From a checkpoint of a small mixture-of-experts model trained on Wikipedia.
Training: a variant of Muon for the experts, 415M tokens.
Below are experts of layer 2 (counted from 0) of a mixture-of-experts language model. Rows are named router (the router's row for the expert), up (a neuron's input weights, with its number) and show model dimensions 256-319. Each number is 128 + 24 x the weight over its row's rms, rounded and kept within 0 to 255. Numbers have three digits each.
After each expert's rows: "comes after" lists some tokens at least twice as common just before its tokens as in all text. This comes from a sample of Wikipedia text that the model never trained on. Tokens count by the router's weight.

# expert 16
router:139154187181099137129115137145122141154096134118135144075140128101132110140153156141111157101088102117108088118087137098118116143155119154156106105119100097102138107118119164156136111127169154
up0:119111130127131122134142135145143116123113106136113115137102127143160142107130105126133151085155119128152145150105132141125150146116143159073192171105178136136142136151073146142109113092122180
up1:176076116134137123109159143119110146131123118137145096129132106156149122122105106114118167117134096126151136120138158136132119125098132152120168129104107115144156138154164119111165155107126176
up2:142149116101097127111109135133133136135166122137092114133111099126105143123099092138097111084105087104125105117106134104088151116130137138137171166108141155067074162154155147116124148129128138
up3:137159115143150084078122162078122121151199109116096136137134138138095045095135133100130098136117159130123141144127140125127113099141115118143185131141154112108149144107133119106111169066151093
up4:102182153156146115150151136128135116117086136127148143132120137123118169123146115100128150110155133082150153120096139090097109145109127152103156108114138114148152122136119097148121160118137149
up5:103129122141117151132144103106132095107164115112099194133130122154098136148151127131153086118140122119117123124195136096120115137151110133123128173125117106121190128084112185115168152117153115
up6:121176126119092087127094141121090100147140143136135153131134104156179112131127153157167147123111140099121110104077143123108110163090090157149073126075116114096097081090135132120131126146151163
up7:148142152114089111099105097126154158130156087117104094075153156151127157150150124171119096093169108115110141138132173120099124114140115142132145140132121120141090094175169193173110124133145125
up8:120113130133126126158111132156139108109110111122105148107182105169130106136117136142113149142121073110119111147088163127159048157149086145123134129098112111118141096194109089107086122118105161
comes after: "the ", "a ", "-", "P", "p", "The "

# expert 15
router:173106162133138070157146154167118130113119157118119139112088149132134122092129121117150134129097086103122102134113118122117114096139154160143122103109160146130182115112102152150113111109151149
up0:152124151154156131095203187142106115135129069137133089124151132144129157102103117131154159141138123119135126142129146134077163132141096126122087142137101131111096130106137142166118087104125090
up1:158105115135107165077111139161137119144113121150109152098167151102157159069174137113160122142137160123102132081099092128135174144161132163118113098119106127152175102162097097132142153067148101
up2:144174125143141119115133134125135126134092144138130124135110143109086142083142132109152136132146081150154122117140096116082155142119174132146114136120126133102096099152168136124158153135130120
up3:126129110114146123133126153054104149110145146130100079103109115153138128165106147180119133129134117084119118131149168115169089187190134107127145180124107121128122137153139134125103163110185133
up4:125082098102104126164164100109126123158074136151103136121159145089165157090124106159126108124111077147129130178163143126103091117141125112110108141129113112127140098121115129089084149129046145
up5:119109125163134132171189132118119153086150140130140177138095117112136133143092107139128124173140154138117141156157135122150122146153145141135109084157135097093186153144121160102096133150150119
up6:096131123143130084114121103121110111135134089129112111139129116122104132154108130129115110099138112151122119114133116152137126124148127104075143098107190098078124091116111138155072143149108098
up7:098127150131120123164142102120083097121163133110133099094119108144115135113134156119151139137121146116193125150134131127137123120095084163166115105157139137150123129098173090129151155137124124
up8:122117158091131151133102105178121150134128154126142168161107143124146120145148109137134140093083123167157138112113148138105157097124158157126140114081105110131146103103130154130116133094119156
comes after: "| ", ", ", ". ", "in ", "- ", "("

# expert 21
router:120116126162100130161156184135119123098137107165120135090115119161160114115124127141142156137110143112126127142143123121113111136130111155109118193123092135129162153145141146141136085106137152
up0:132150128084157126148155095119113037123128129151154145141135154154144129140144106076123144189100095152110166169105144086148150115138117155153154165160130153125106125150100129142114131108171108
up1:134139142138078160159111119154132120140154127145154116112142138157126126131095134145168145113139156112142164096135138112114110125095147154135097100111134153146143093138130125125174130124143137
up2:107123118091136134151092138109120088107148142112128125120104123090126128115135137079120097115136151137148149134159113145116137119141147168150054111136103119131107132102086115094149136163120114
up3:137109105148132108134169110143139128129125067100135159096118195154142118120140121151173097078133158139086114097144085112121117168136126152109137128137141103119107143170146079124163100127078108
up4:146092135084151119154118161118110111121122131161138142146078146135160134114137152138141140098127077065119113133121110102075099117120134159136159139116128110161109091101120062110117107057132162
up5:128116124126098180132133090122109152136166176163170135138116135106141170133126130103150101092160152146151147154146120104142139149153110134146154148114086158097146120106185146135156113143158139
up6:117146135116158166152153139160125136118078117104112128107132179188111068096153153087105114164115141135186112124126103080085125105139133092112128152159133111146149146117180109150130114152121137
up7:171138140177148102154139107120102118108130105121089097106132103099117121120119123188151143151106122141127072133151119139094147064114111139138131129145071092095123111082144197143163143112156092
up8:143094120129122125088129159164136157135119134114099152145139147138167110118101152121123159138108112124119096085097111123109112138117116099134113152082120121182136144114165193145126143138154135
comes after: "201", "200", "1", "202", "2", "199"

# expert 22
router:123108142141086129166155144134116112101102074167072153125132148093125103127152132157140143123092154092125096171139148110157106114139143132152136143095160156157139141151148149143142120124149149
up0:169130107134098116167113063177113109079111057135140137146137115103126141116137145119140115106102098171167125172107107137113128146070097149166131137119131147088144168122111142066148154129147132
up1:116109151149112114133115101107101151130099097147139140140101105120131120106136133114124120111078138139135108118136123088104136113140137102099128100167148137100104144144113167119156141074092108
up2:134124139147106094082142132106143107106135105171132137127129122130093130091099132074140135086107149088157095144136139115129141126112122112133120114117113141149111198158130144131127162138141118
up3:161165150106129130141141145143110134094117113144115097119166121124110151152118102095139146104151134111114127103107085091132114130149118128134156138140085141102171105072114130107161099163165154
up4:143098168147147144136127087119167114155112144104119088105136153108114120111141144143101150137165182129163128089143136101179119077129182110116163157125109143162140054147095135153129151086138164
up5:148120112097130109146140141149121194088144086122140115142127162145189114105116124135131129130093118126113114106126108144099140125112086090149134120108069154120122148131151134147133132136189094
up6:117128095108087158150127115125134121091107168148110117108160165172127106106142113141118115147147087088119109144084108123150104136120151145102116110097144141207128129140152136169140146104123155
up7:089158153114130132115120125157130131099119102135123153111115098149150164122161101115110102132150166157100099152103106129098076103138149145130138141107135091112153099152138148145132083102088144
up8:070093145126120112142130179144118106151156098136107137166144132153124105094123151085125138114127135116116118137139123130085158133130123131184137141148134083141119122149099132127117099108102128
comes after: "\n", " ", ") ", "0 ", "1 ", "2 "

# expert 17
router:144132129149119104129151159140113079161125107113129132086128187106172117134120131131146120140073120103134121157122110117137126151143124165148133110110141103136143179116141154128138127100104150
up0:126119104121088122120131102120140121150122131110108095094117140135143090106134106146125127102121115121147143087159146142131146166129126107128153128123116175106146119113165113151132135140162113
up1:116134136153118178139110115133088125165111143095177076106102125125133103129152141138114171113120167147105134179135137132146139113099130144143080114150108148134110132163127134108141116109147125
up2:166087123146131099098101139139096102164167150139110118137129164170155096139140178166124092158128144091135124162111155119157133129144077134141101133081117130136084106147130122080105118102144133
up3:156138101118108104111147098181103143101136104165118146130115124174154132126133130104126153148132126092114097101110132117112097123140104090112157127118141104129073090110117124131112110146117105
up4:161156150118113088142100125157132103102158100139114089127118164131104105140128162116163136094126135155122150177093138125150119170153136112106139105099158096103055130129122111118134111140100136
up5:104142116146156139125120102151119149078107119136127127111121181193162128133160169170113109140152138062133106105111137136146128136112140174146118119084088159128126099137114120168080136163113112
up6:141164154146073090140113091124175144126151150106100114111110145120105104124145156156116144150119187129127129116115101150085102140137175128125110120158129151126130168119124149167104121127135159
up7:105139113137126115117167146093115152146101180147141113098121115136105187107106135179125152122128131126137151121113131124105185099192138106091144148081110117144098156144137129111137126104152149
up8:150156137126142107138126087127112165133131105099095123079121141163125162151159148130129185140101113147119132110116120149158156115165147155120161116150134187131132124142142096121160097080149155
comes after: "\n\n", "M", "m", "im", "am", "C"

# expert 13
router:117130131125063113158147189146099134107084106132078133076121083111133146112146098116086079128138132125142148141107119140137091125147133127126129143096153097153134110103150154158147118120158149
up0:094079145123131156118119125082090143121094137112142116077146145123123092117101110120136135149115151154143176102119140091108085155128132142138127146130111126200148096125131102129125132099135136
up1:108155101126134117105144126117123116156088164150111111114123091126144102087120132114112131128116143119152119157149139144125121075115112149105150132133129112126156134140130140068092167107155128
up2:108107125101142178126160140120186112120078167113097144127135156140146132138133095124093105170131095127134115121141133128148179076144136122121114140206114120154126107116125150131104126150124152
up3:123149119126129098135147123153151144095092143118097151094123145143128116169109150143153123127131101135145137139084136112162113148153108156112136107054116119117113116139116171146148116137141100
up4:094117131140113188104163121150101092105162112108070129134119086162150174135108137129103142137146167130149130142133139144140124093116154092113153123167110112142125160144121134166132112156177136
up5:113119128116134115139140169142123099134123095151143120128126137177136122148104115128144106182099075136139157151113136116220096109134146143085134140132162101146158106110160187124121151116150125
up6:106155135129132161115144147143103099101110124118147151112115128127119120133123179146102137095101125115138136152147163127163118121137137141115150137139162070134127119125112140101132139138118102
up7:134150149155109117150094129151133133135119157110121142146136121095129108180096109125114101169145099122083125148111115149140103140118102135121136128165106114106086119168159128148143119097107121
up8:118111158146117110095173122184116155119149123162154117146140144112078103118121111135162153113112134091187145104126176178145107123138136119150149125096184136075141167079103150134136093149082098
comes after: "| ", " ", "–", ".", "201", "200"

# expert 6
router:146146140141145085129141160149142119139103116122102144089098138088125114109154122139139139148111124112109125130094109106141100132132123148155122138128120102126153121092104171159135116089117147
up0:159142096161121080117131127134100130112153127114107123154123142160121112142110144136180130157131102087140119087116102110114136113115138131100110104124133141181120130124152142133162147181131133
up1:148104169161125123120133121121163098138127132117128121138132190161133125145118100114110179164110157138155118136102144116170145136148142183083141135142134123157105076175144164102132092179120144
up2:087172124120106115124092149178162113139082113121127177119120122119103116132112116105143134145143085116145120188137130104128108135144104132116170179130088087109122112127129113167136179118103137
up3:087098110125173104100089087131084139093070112133121167177111161128103161108123130124139136127141142165110145107121118156147090122156129112163094165127179137128114057137145142136089144122100140
up4:143132131147111163185113077109144128110153172087129118167089111122136114150122128097164143125142150141094159097135154101136137117109156125145130086175162132159127108132142152124125109106067113
up5:105103123117092148118101175116148138150112115143141080114142122121120136114111152107149074116163158115120120136118107107129110112150090123115116125146095162126120095137096172126146144134099147
up6:134157138105076142097090099144087147103116119099083126157132104121176123093165134114135134160119107118152117152108104137076093154121138133135126111079138123130122127106052178117149091103107114
up7:099143138115108176139125128119136126082092168116111097111102130118187106152163081114150105125141184144110101093088097122112158117141128119141182115149115100142117116110131133127148112110122115
up8:147114163127157120144105173134152089127123133161120128119170125153153112140130126137086144178139160096105106064064126141102158115170105143146122155110145105151147134137125108089127144163098169
comes after: "the ", "- ", "and ", "a ", "of ", "("

# expert 29
router:175099149130116109128128151142117133107116110127106125114152180142132107121117151094150097117129117108150089127147120129179098149128143136126125114080159108114127104164145162146174119135120145
up0:100102122153118135126138109087149155141169128148114101096136159085124115109151119134173116106116113134076182125145133144168162126093096134096127091136103157124128148113141153133128122152101127
up1:121113127142163119097109113162163113148077115180110120159169144149143085117172134125133127090145155097135135135137105126147107166106139106138145103120119159115124108154118131153150163141117127
up2:114126115096122141176102105101119136115107084167110117115120115147136145158180134143124109151117084092089161126134096124158151161138178156135149138111174106135121129109159117145144099145161118
up3:113113108110081106115156118092126142108141099171096128126138105168139130126135125142158107155156150137145118145187157104104164100137135170151154118120114127142121082132144156117150104104103093
up4:088177109141107157099123086123104127156082085124158126083146129122171124149106129142161082046143158142116128128107139186143102129166155101102143163121158076146148104132141144188162142137148157
up5:136135108113148124158124166129112121143166164124139133091136125124118116104176166121160113162088091119127113130110134123161105115138166085124121168120147154097132127137148132135155105136108121
up6:143118133139146100171094130132138142143136120126111158109147141140124147119117102173098131105140142143099128177128082102160126114127143144087173149117079159115092089117144091136141113149073093
up7:128137154125098092113114114091106115110131128156135128111152159097138173155140093135106141134144128082159122107112131147137115165182172125114131147089150157109119131096124143092106124096104161
up8:200136121113121143147108151128094137105095133145137111147115137148094113099139171096159090112114096107115129125134143156177123126138146130152105112104139151124064144102104112156082123099113128
comes after: "'", ".", "s", "\n\n", ")", "S"

# expert 26
router:155092138116093110144134153110107104105108104137109138093147152155163156143142145115143090142128144123116180145164117134124149112162101156186155138119125155166144150105138163129152084111161182
up0:141140154147135105130130139139125146148126119116106068140165121167135122120133108163128135158149155157140096133103096127142123087095116075148118153152126087154146150145153117107118129124122113
up1:158131114135151095136136151107099096085124109107124137152155153119120082132105100109161083080172158093144124141132163139142142128106110152150136114127103168130169145089118093129105134166109138
up2:145100119101123103142081134128135094115113099104106104147095082087125132111138094129148048083098169125078108139132128128088104122157148130124121158165115149093125125123128171102106173150150128
up3:137128088143139127108150134101143147161121150062127123123099117137165089165131131124133115135150116112159132121154131117125131078079108175124150157147154182183182148171114170135145133126126116
up4:143173135116098164129131152102065096107124100119088183102116109113149112144190140111090121138167115129125119125127116114150126149137150135131105141110113153124162166142100126131151122094096148
up5:111133117115108094174133140167136176134117100125096138107143155122127100170152097136110163142085097116111142148096106131140136153105104093119143111144157149125096112139066125104124151150152132
up6:110131126114110095158115154126162099125120111132137152152142117122108128112145074110109152131080133141138136119155165131112150178114107120144120099067162138146120148113139119132130136110129114
up7:133146064132132133122109145157097089127150104128152127142130124074103142112144126145129158143136112145104113153077125126109103140113099149117140160132143132099110116134141120114071133182129161
up8:113099185148147095173110139137170102155110104138128154127100154118141164106112117110168125105139123144170117119147137102135155088143066108119136171117098114126149090125164096128130122068101145
comes after: "| ", ".", "–", "201", ",", "200"

# expert 28
router:175108154136098140143109148142124115138066104126104121133098115117142133104139122157098159132131107121115100123162084053157136142143105118123115109139167117133171120129166130190109092125173137
up0:136108099136161106131114135175136135095140098173104140100100088168139107127116139136058084155152173134110116130128137147169138153114127143117124070134136137140145123178139115084150088082149128
up1:130173120097161134165157131127167106097087163123123134114127088136121129149146146104133150103139127136114103111116146114134119110134131088155157122124134099113121158135154102163130115118136146
up2:147133104078120123109156098077101098089129122157147143129112108138128109136101141073126116135144127125114205119138138113141118167127130101131118110146123105121167122113131113140121153139105123
up3:086080146153115128145144118124167111102126115092095131143121132114161110145084146144100127161153101109140132134144134128131138119140122076134144109111121130145161108136146115104138114166120103
up4:147124145168115137138112103153146122123114138121158125132121155166154137128127108129119116179120107108149092134117172076091119126122115158086127118118143116107094115126132103108153116106144114
up5:157137123124113117150124118153147100171142120173103105144103129121086148147134161103123165168109109139161133120145143127150116152139099151118125128114114098154164136135144141110104133109168110
up6:143107152105092132099135133126151113070100100128120111180092157112130115107110127104145080146105162122097105089172173115140124165124131145129170180087119123110138164142135118147151124126111161
up7:133081111138136143108122147130106138120070142154113109128114136178105155137118158161140141123128131116124094130123103110133159133121105139146158127154127129139161095124129148138128083115127129
up8:129130066132163128128115116133126128150101109135114106123156157101136076169111071161143124159097166131143100107127132122140109126121159140154080119110131148095127094124132102182148086106115200
comes after: "| ", "H", "- ", "-", "h", "K"

# expert 5
router:158156140151106111146135153138130128123100152111079160112117147091118118149139125153147126134105120131097122097119136055132115146142138152190131110120124098137144093146130141184157105106134129
up0:104143113131117106142126111130151120115131122152138118149077173115133141139142124153092092138159118149128108147131162116177126109130123085139154145157134146128122134151098103111106152153152082
up1:189116117099138128146119161177172136152152137092095089135113133103068095124129124118094085144136107089159133131108124111108118158119112160184084156135096165117123120169142104131153139095126135
up2:121153110195095107091136137121130166121116140162150114168138115122096117153123102116102111117094194128115155120132106121120123141112185178115177105168161122156144131104091101138111129143099102
up3:111144203151118116118127098107145145135153131132093163102102143140120124111158110162139113132056143146134129115130125116129148119131129116195163135134103127121072073136160103123121119086135129
up4:145126135147104122132095138134110139099085165127097117148133124122113119136136104083114148145110127142074102157126100108109111134111139135149134144130088136093098133156143138132107169093126137
up5:135164112098107146141143154128119135118121131130122135119096140154151124154160167139165124163157160122103166144162128106133118127154131165112140092126161086131148189083142105107168140107151159
up6:154152110118124141134172149082140145149070189124147141118145154144172102115135122102115102141133145129090159146108088149130115111176177120127151127102107149170141166100118111125147170099148114
up7:097139104142087138094118154096103110107120110119124144106134134120134164148123156176124147116114101074122128113136130157142131162154161107115139130119094150149139133104116136138110110076128149
up8:114122135152124135120128126110124127086139125119107148139123104098091144099104152139110132102104088111181157134136127125118122162182161116118100165095119136131085138107120120137133154123150156
comes after: "the ", "a ", "The ", "his ", "s ", "an "

# expert 27
router:183124142124119118182119123156123101121073142137105126093105107112120121105135128169136097100103158128110130106144133095131078144157089161129141087150144103154143114109148138157134115124142125
up0:140115153119118093176118124093131122116118091114152135152133161137181108177147164119122101131109106126107126137171114157146106109176090130148112167110111106134153137109103127116112142134090164
up1:095099107145174130116148128095086118176096096168101151085121127153095151078091138137151106149167123128159146140145145101146111161112099149123141089108129169103162117134103140121123084141153145
up2:114103103122121114119111140138103111138120121138124051102115109113145146136175110128121174167114133152110167158091081094089101157093167159167150091097159138168163170115124131102151138131130156
up3:069126150139095135113150129146147107171112093131150147154101085104060130091127095151127132103149162117102154086140094134161076171135136136151132114126136119175152129129138146141158130129097162
up4:112114141145084159125092107109109089189128130100110110116128130128125151122109116171158119128084153133169146128138106158126144207124138125121133149122144146140165141100142145138157119156108118
up5:154151130112144117141140175147120112130107132147095149103123112154126116111137110143107097153100084140116157111125172134106124129155112125100110098095156134160130073167114111090121148106106164
up6:133103092147163145097093154135111138177140122132085094097108157121147167131110153130154103176157152145171118143086119060099116150126149163116143135096104118189128125112076096127048122128133106
up7:152105103138120130179129133136133181168132113124116121112127113119122071136168092130121120138131140159112161091130154137135128089103106153107115131172126112154119103129143103133113178086141132
up8:117116111110167120171147144103113065146148109097121116140116140122142133085160148091119149079094143126129111135173133149123154128160135131145132153178141123134144129175137120160124092099128132
comes after: "|", ".", ")", "==", "===", "="

# expert 14
router:163125150151120140153125139108089106148124081158111135127143093147131116129136128096136122144120135157144120148112105092157111133135117150132091105154121133154166103098171139112118118094154170
up0:145141134123096116091146117131105118126138120132188095095152109149073117134065104107112164072113159078119105133100139133134107108172118137092138141111178136108130139109119126144118116126146129
up1:152120117123134145120075147100126126113114122153144143127108098137123171087133141123116110134138158129125125124096122131166134122105159176115102123097115120096111096092125058128137154175128110
up2:151148116160102110125138118121129163130081167128141134131141148127168108132107122110137109139103132151090136148112090137127108131130119059148135109141148192133092146156197106140141089116105143
up3:142163137113084151160117078117126127166150131099142103071133113108080144103125153150110146116144124176177132112146157133106115114144198118139132108161129184133161085072105172140134142111095147
up4:145134125151176118147161099132108092120051107136147122137160157134153133115152120121089088104180105117112151150073124123113149129161109157153139165153139149123132141116117137117113107159063101
up5:135119114108079132108115118107145114150131111119138114110117134151105159105100174122128133177132148165123125122121135153145117100141147086150135138171142115142135172178106162103133124131125163
up6:145139160169176107164146143115156136176107127132121148127110146100120125118110109149130129142164096115117111128146109081135136168142097118164162072101157129134103061136081142111143156134134107
up7:118126134118158148100117156140099103105167133137108119139128116121160145110143161141119143092090123132103119106131127079122140145156115133135113139143143149189129128135186202128104094126118124
up8:107104138150157120118118118110111121104168118123140144165156087139162117114122123107159102147135097167120089154137165130096133128150128096110098126155106150205154136175144140111137105149102123
comes after: "\n", "\n\n", "\n  ", "-", "″", "\""

# expert 1
router:168094130148138122161185128124112142130097101191134149134131136137131110123157065098140107194072130138099121152144119130149115139157138136158134114101116112149146081129111121117100147125132077
up0:140114144137130144150109135177124096118156107102072122154134152120117133118148110103107152122073146111112149134136156142114128121122062127117135132165137157100179134140135129169098109085104134
up1:100082122137126108115148136094143136119148117124126111095147117133134112113081134150125124103128113106104166100189159119157114110098066113140129140147134103127064124140136155108168147117139140
up2:079126104154116142151120171103133122114109134119118128159117119144156129133147130126147123127165117116146137112131160150128154113128141160128145108104136132125112114156125125114142144139125160
up3:127161104125101140104164109116149114112127151137113166166140113142139091118172154097126133103185084101146088097114145106153133146151140137161118140130141141144101126146114140156129121107106133
up4:136164129134126175082118162134114122134107143138098132132131152114122146125138109097107133147137144103140133149107140140100122141097146086140142140096153120136122111125140082121119155096128104
up5:105135119121160106164132123150145125141145142136131099187111147127123105075138084118161108136120129086114172068140094117163119101102154101117068152084122098115124138105096119098105168129128135
up6:147106145155171116134099135127159123105137141159139154146106151115065153131113142146122129134176146138103140149111107118124113152107147155096172121146162137146124145157157155151095110165116126
up7:148130161133118143111142124165155143073109141131128096175157136108130095107088163159133106120195107141103146108138104130127110106128173141136145154107109119094119131119111144151106124140183146
up8:143118088129165101097136129139143164140068164104128117114144135134150146120144122098160162176096105074165109123125155102126169145080115105154128146147121108106156123104109114133128123129152127
comes after: "in ", "is ", "as ", "of ", "B", ", "

# expert 11
router:145161156168107118099159142158122127107116086138086129124119104153143126143123120122153143131102150096139122149109129131147120096182141147168120139116172141172125111174104151116092126097136142
up0:161174168143088120175126142103112115099118133118130170137107095133141170157088105139115149099134126145105125142150104115091149192187096150115110153147123125115162139134119149114113106144168085
up1:139103100090106106107137109121065131130133118118158134093141142123086135125169109156134162131113104110097138144096129151143155094124120131121150115098097115129171124146139107124101116096088143
up2:089120102095143152137120164140123155120111123196098132128155149163115130134164130127094051149110147167096119149126104156122146102111127145123169098091123155157141160150137133127086143128099159
up3:112123129175091084162143143146072150141081090138114130105128167143156118139120127099164078124113179096170089146095120112116097136164141136136125114105130147111122112144116136129141160128092114
up4:137124141132151123133166125168112123140112103110114139117133089086151117130158107138080160111144147108075132125159118072125155123124112092126170125091121142164155173085145153137103125101138121
up5:109109167113084136148139109135134122142101111174147147086137116160162152129149152115107120125100134136115114129144134080161104118093187089093128097112176116150095127098108124119125111118143087
up6:144170124122144123119136166125123114098173118119102097138155130161132109150121152149171150106140137116125130120119112110133169143136106140129132114089115106148117205107103123166110153120143087
up7:112103132138136133131123129145130141109091146107110073140088125149114163101126159131153134111115120151118137136158134180136121094133137152108114176090106124132094142184112105137117106097159161
up8:132112135091092087122106133142100093111120094181141134131128082123116104137110143124116116152125124161114101111136119203174102117135124076126148118096120114153107078173111132113116118184118095
comes after: "\n", " ", ") ", "V", "B", "S"

# expert 19
router:157140122161120118162126149125130135137136105129122123113105115104124150122140125117124102156068114127121117145126076059147113112125141169169087108140129119133149113135124117151109141085171174
up0:102141160159157138150110156141087165135129119151089131145134166118148152146146127155120113146110115174154148108107119123102131079127123162117154147085109125142120129108160108142107128133153152
up1:141114162183153163148172127163136142126092133140118109127109150144097148100113122143170124135141118121144117161152159138184095130138101174168126125172148065123122117102146119145110150117136139
up2:125120111118101136128089137115144151105117108131112128078129126112096074143143120112077112154127139144132156134176139123099131072125143156131113157124109138108140123132100174121126091101135092
up3:122152107127133122109116147077118127131116130112128148180102086125155138149138136132169106076119121150089154099131148104125112125158127094115145129137063111151078077115163102114129140122110106
up4:115150154129151139146186119105116102167105147159119121128119160103136122129123126158088133172127117119119105155174099145096112126132142085196136147135129134113145092139092087123180113112130105
up5:133072152118155132110115130130135140142114098086127089101094164124098127109134141072151104117130127136133192127123114114104103148165118132111086138172128099130118129139132125166138107159121112
up6:149117135122070118125105161101127135148114181088128116166130117078141108145110115129139163095157120119138141153099129123127094125147144112111078146121095072118116166123160139130126094130108123
up7:116113114100125139130168113141096120102086113105165114133100111055130162096150153113143141129111115130119120125127082158113106111163127159119173119101141114095112081115099076126135112139141112
up8:149133089160103139091126108092146135115132110103122164117176119122127140148157116100136122102188078145164131109119148138153157111104137068122131148128150163155082175154113105090172153139103105
comes after: "\n", ". ", "- ", "\n\n", ": ", "\""

# expert 3
router:157109129164138111124108138143117117128137103114083092123123130104147145101111114163125128135104152119097097148129151117113094101144093153120091151146108129136141130141103143143131128110165168
up0:151133157118113128109092099146138096137102118167101132172142105142088129155155135123149099129113099112120166139067143140100123121175100127132150110115133143136084138145103129145099123129112146
up1:146138126129138144155125153124139128133160118099126129123104136089149133070091132118134150129141109097107157140133117102106101130123104147145109109130118149140149120100104105110151108130095122
up2:133112140173154128136091121101121078095121142122095086130164145104118137097150177116091108152150160109103132111129100118123152125118126120164120136131170118127104102186139093079120203132108118
up3:131150107162110113139144145126165094144136090122163103141096150123119092092177161179130115148073116128084144105140092080130129166100161104139126190113112095186124216145090138104151104105169131
up4:118181133129138148127124125115120111127091109120107102091114127136157107119137111143104059133128139110141104176156164130128124113196166123121136104131179099112138110135149157126120152133123122
up5:112119114104116139123109183116131129127118110133146112173124143134130147129123137199104153069146130140142127108105103099109169142164093084136159145107142125098122146128125163135133143151130126
up6:108113145133121098162102149156131117151129143134143116091104067116102140143096095135129124137156162151124135163111096174144135132179124090091158125126108151088141137107143113129140125106158158
up7:143101119096160111112169158105121119153137133127139121122145152112093105122149099114146134122146145166115147166109148122172079125183105105098166129174120112145113105126142186147144124097115153
up8:103092113146137085137141155111093134155150115113109147142129136111140097104123134113120077167079084153107089125166131130144123164162138109118142124143130132135118140117161154116144111148153054
comes after: "| ", "D", "N", "R", "- ", "F"

# expert 10
router:138131134165153110162130206135162131119077101164127165117117116121119137113117144148135134137082128095080094144115121069132095136133116153162131134110095086109149137114119161149115139105135140
up0:151125135100130085174135125137149112133169131129106119152138136113137150122113145116160126150126085129133105101090106128098112153146128124106184096092128150152097110130195136142124126183169079
up1:103139128124169124165121166131150137076107120132122100118075077138130081110155081152146114133100154146145112144121185161148110144115140129118125131142163089110131124109113140123104132055121123
up2:122122151116110123131091154120176131091117163140135153129117088129106145131139083115117157173121085110158130153134137163139147112158090163067104129117150109169124166140084122114159150129148093
up3:157130136090127156171196118061146108161083121157129094136132113116144151114171157177175134158155148142119115130156157129132117105143141109122138157109160117135147158102126139096089174096120110
up4:114165103135145144117157136101118142111194141186125157138143114083140115118184145130111130132113111099124058125135126128164114155139105136130129159163143113141130123110096105123101173139163113
up5:130151134140139121084084137101155137102082149141127173130086141147143097133136117150129140115141136100117128103141126098130130086140135129095117156110125109054110163121108131102118150092147093
up6:135100139152121100137172111081133114115186124140159124099123139106109156162130102177092136121103129129141145134107122152112132089105142124158157133163106086128122116153103126111145121101130127
up7:168097116125093104145113101127129159118146110153125116118133113096132074124124165111131121102146173118122167160117083120180136087095126104122113127099130105139120118137111160150130118118175137
up8:101133128133132172140097129097109106132113160184114138127136097115117084115117091156091130127127083145166134174134155139121146132132125109119140139137108132169135120106143170115136150131140091
comes after: ", ", "to ", "was ", "and ", "the ", "is "

# expert 2
router:180090147137085111154161141124117153167107119129100138112106114126167150124177116135129137136095128095137132137150125110167124113134103129200130128160131076124171119122112159158139095082122110
up0:106090115142135158136184103133099112133099145103133100127133158127109144160100149156129099136147128134147125111106147080131168133115157150102033153139187145154118136134106130110124101107116119
up1:147141099103108131141143135096152110130128149137149167164113160142095118119122121116154129110154117106139136112170118139162176095155091120188149141128124145153131130167083180131106107134138161
up2:102129138077174162131132105140102125136122152117105162116128108114098119172114140121103131142160123161161147087132119118151154131106120081108110110174155122144095137149115156093134159125146081
up3:133103086114101125151142103190169137105134191142077165147145148129128157152097106122099099157102089106118136178130111097180108121142082073102144148144120165134126118161115123121103099117148146
up4:176127166090117101137126140122153120135129074135136092106095155129104093095088150139182154146146121111157159134144141112140084048149120139105142180194143146145108187149145108160159085114148137
up5:127149132150133132109124116109069135122100136141104142110150140074104113106084143164157087174128120128145096168104134132166165125143146141144152153130118097109083149137091130102101112122143129
up6:105096190105142123178091112124120124136137101122128104103137129134115160072128079138115115122142124108141133146151105115103124111127113101114106142124108119140140107109128124103143133178159122
up7:135111144163164106161171155126181132152123119172128142130156091148123081173134143135108134104125139111113151106161097093189137116177133165119115141151152137148094156182147151078147096136138102
up8:120133122117133144138160088157123187095119123107134119103107111100107102127140113139156103127096098127118130126161153119131140137134143124167113139132133130130143127124189153137162149072097095
comes after: "of ", "in ", "| ", "on ", ",", "for "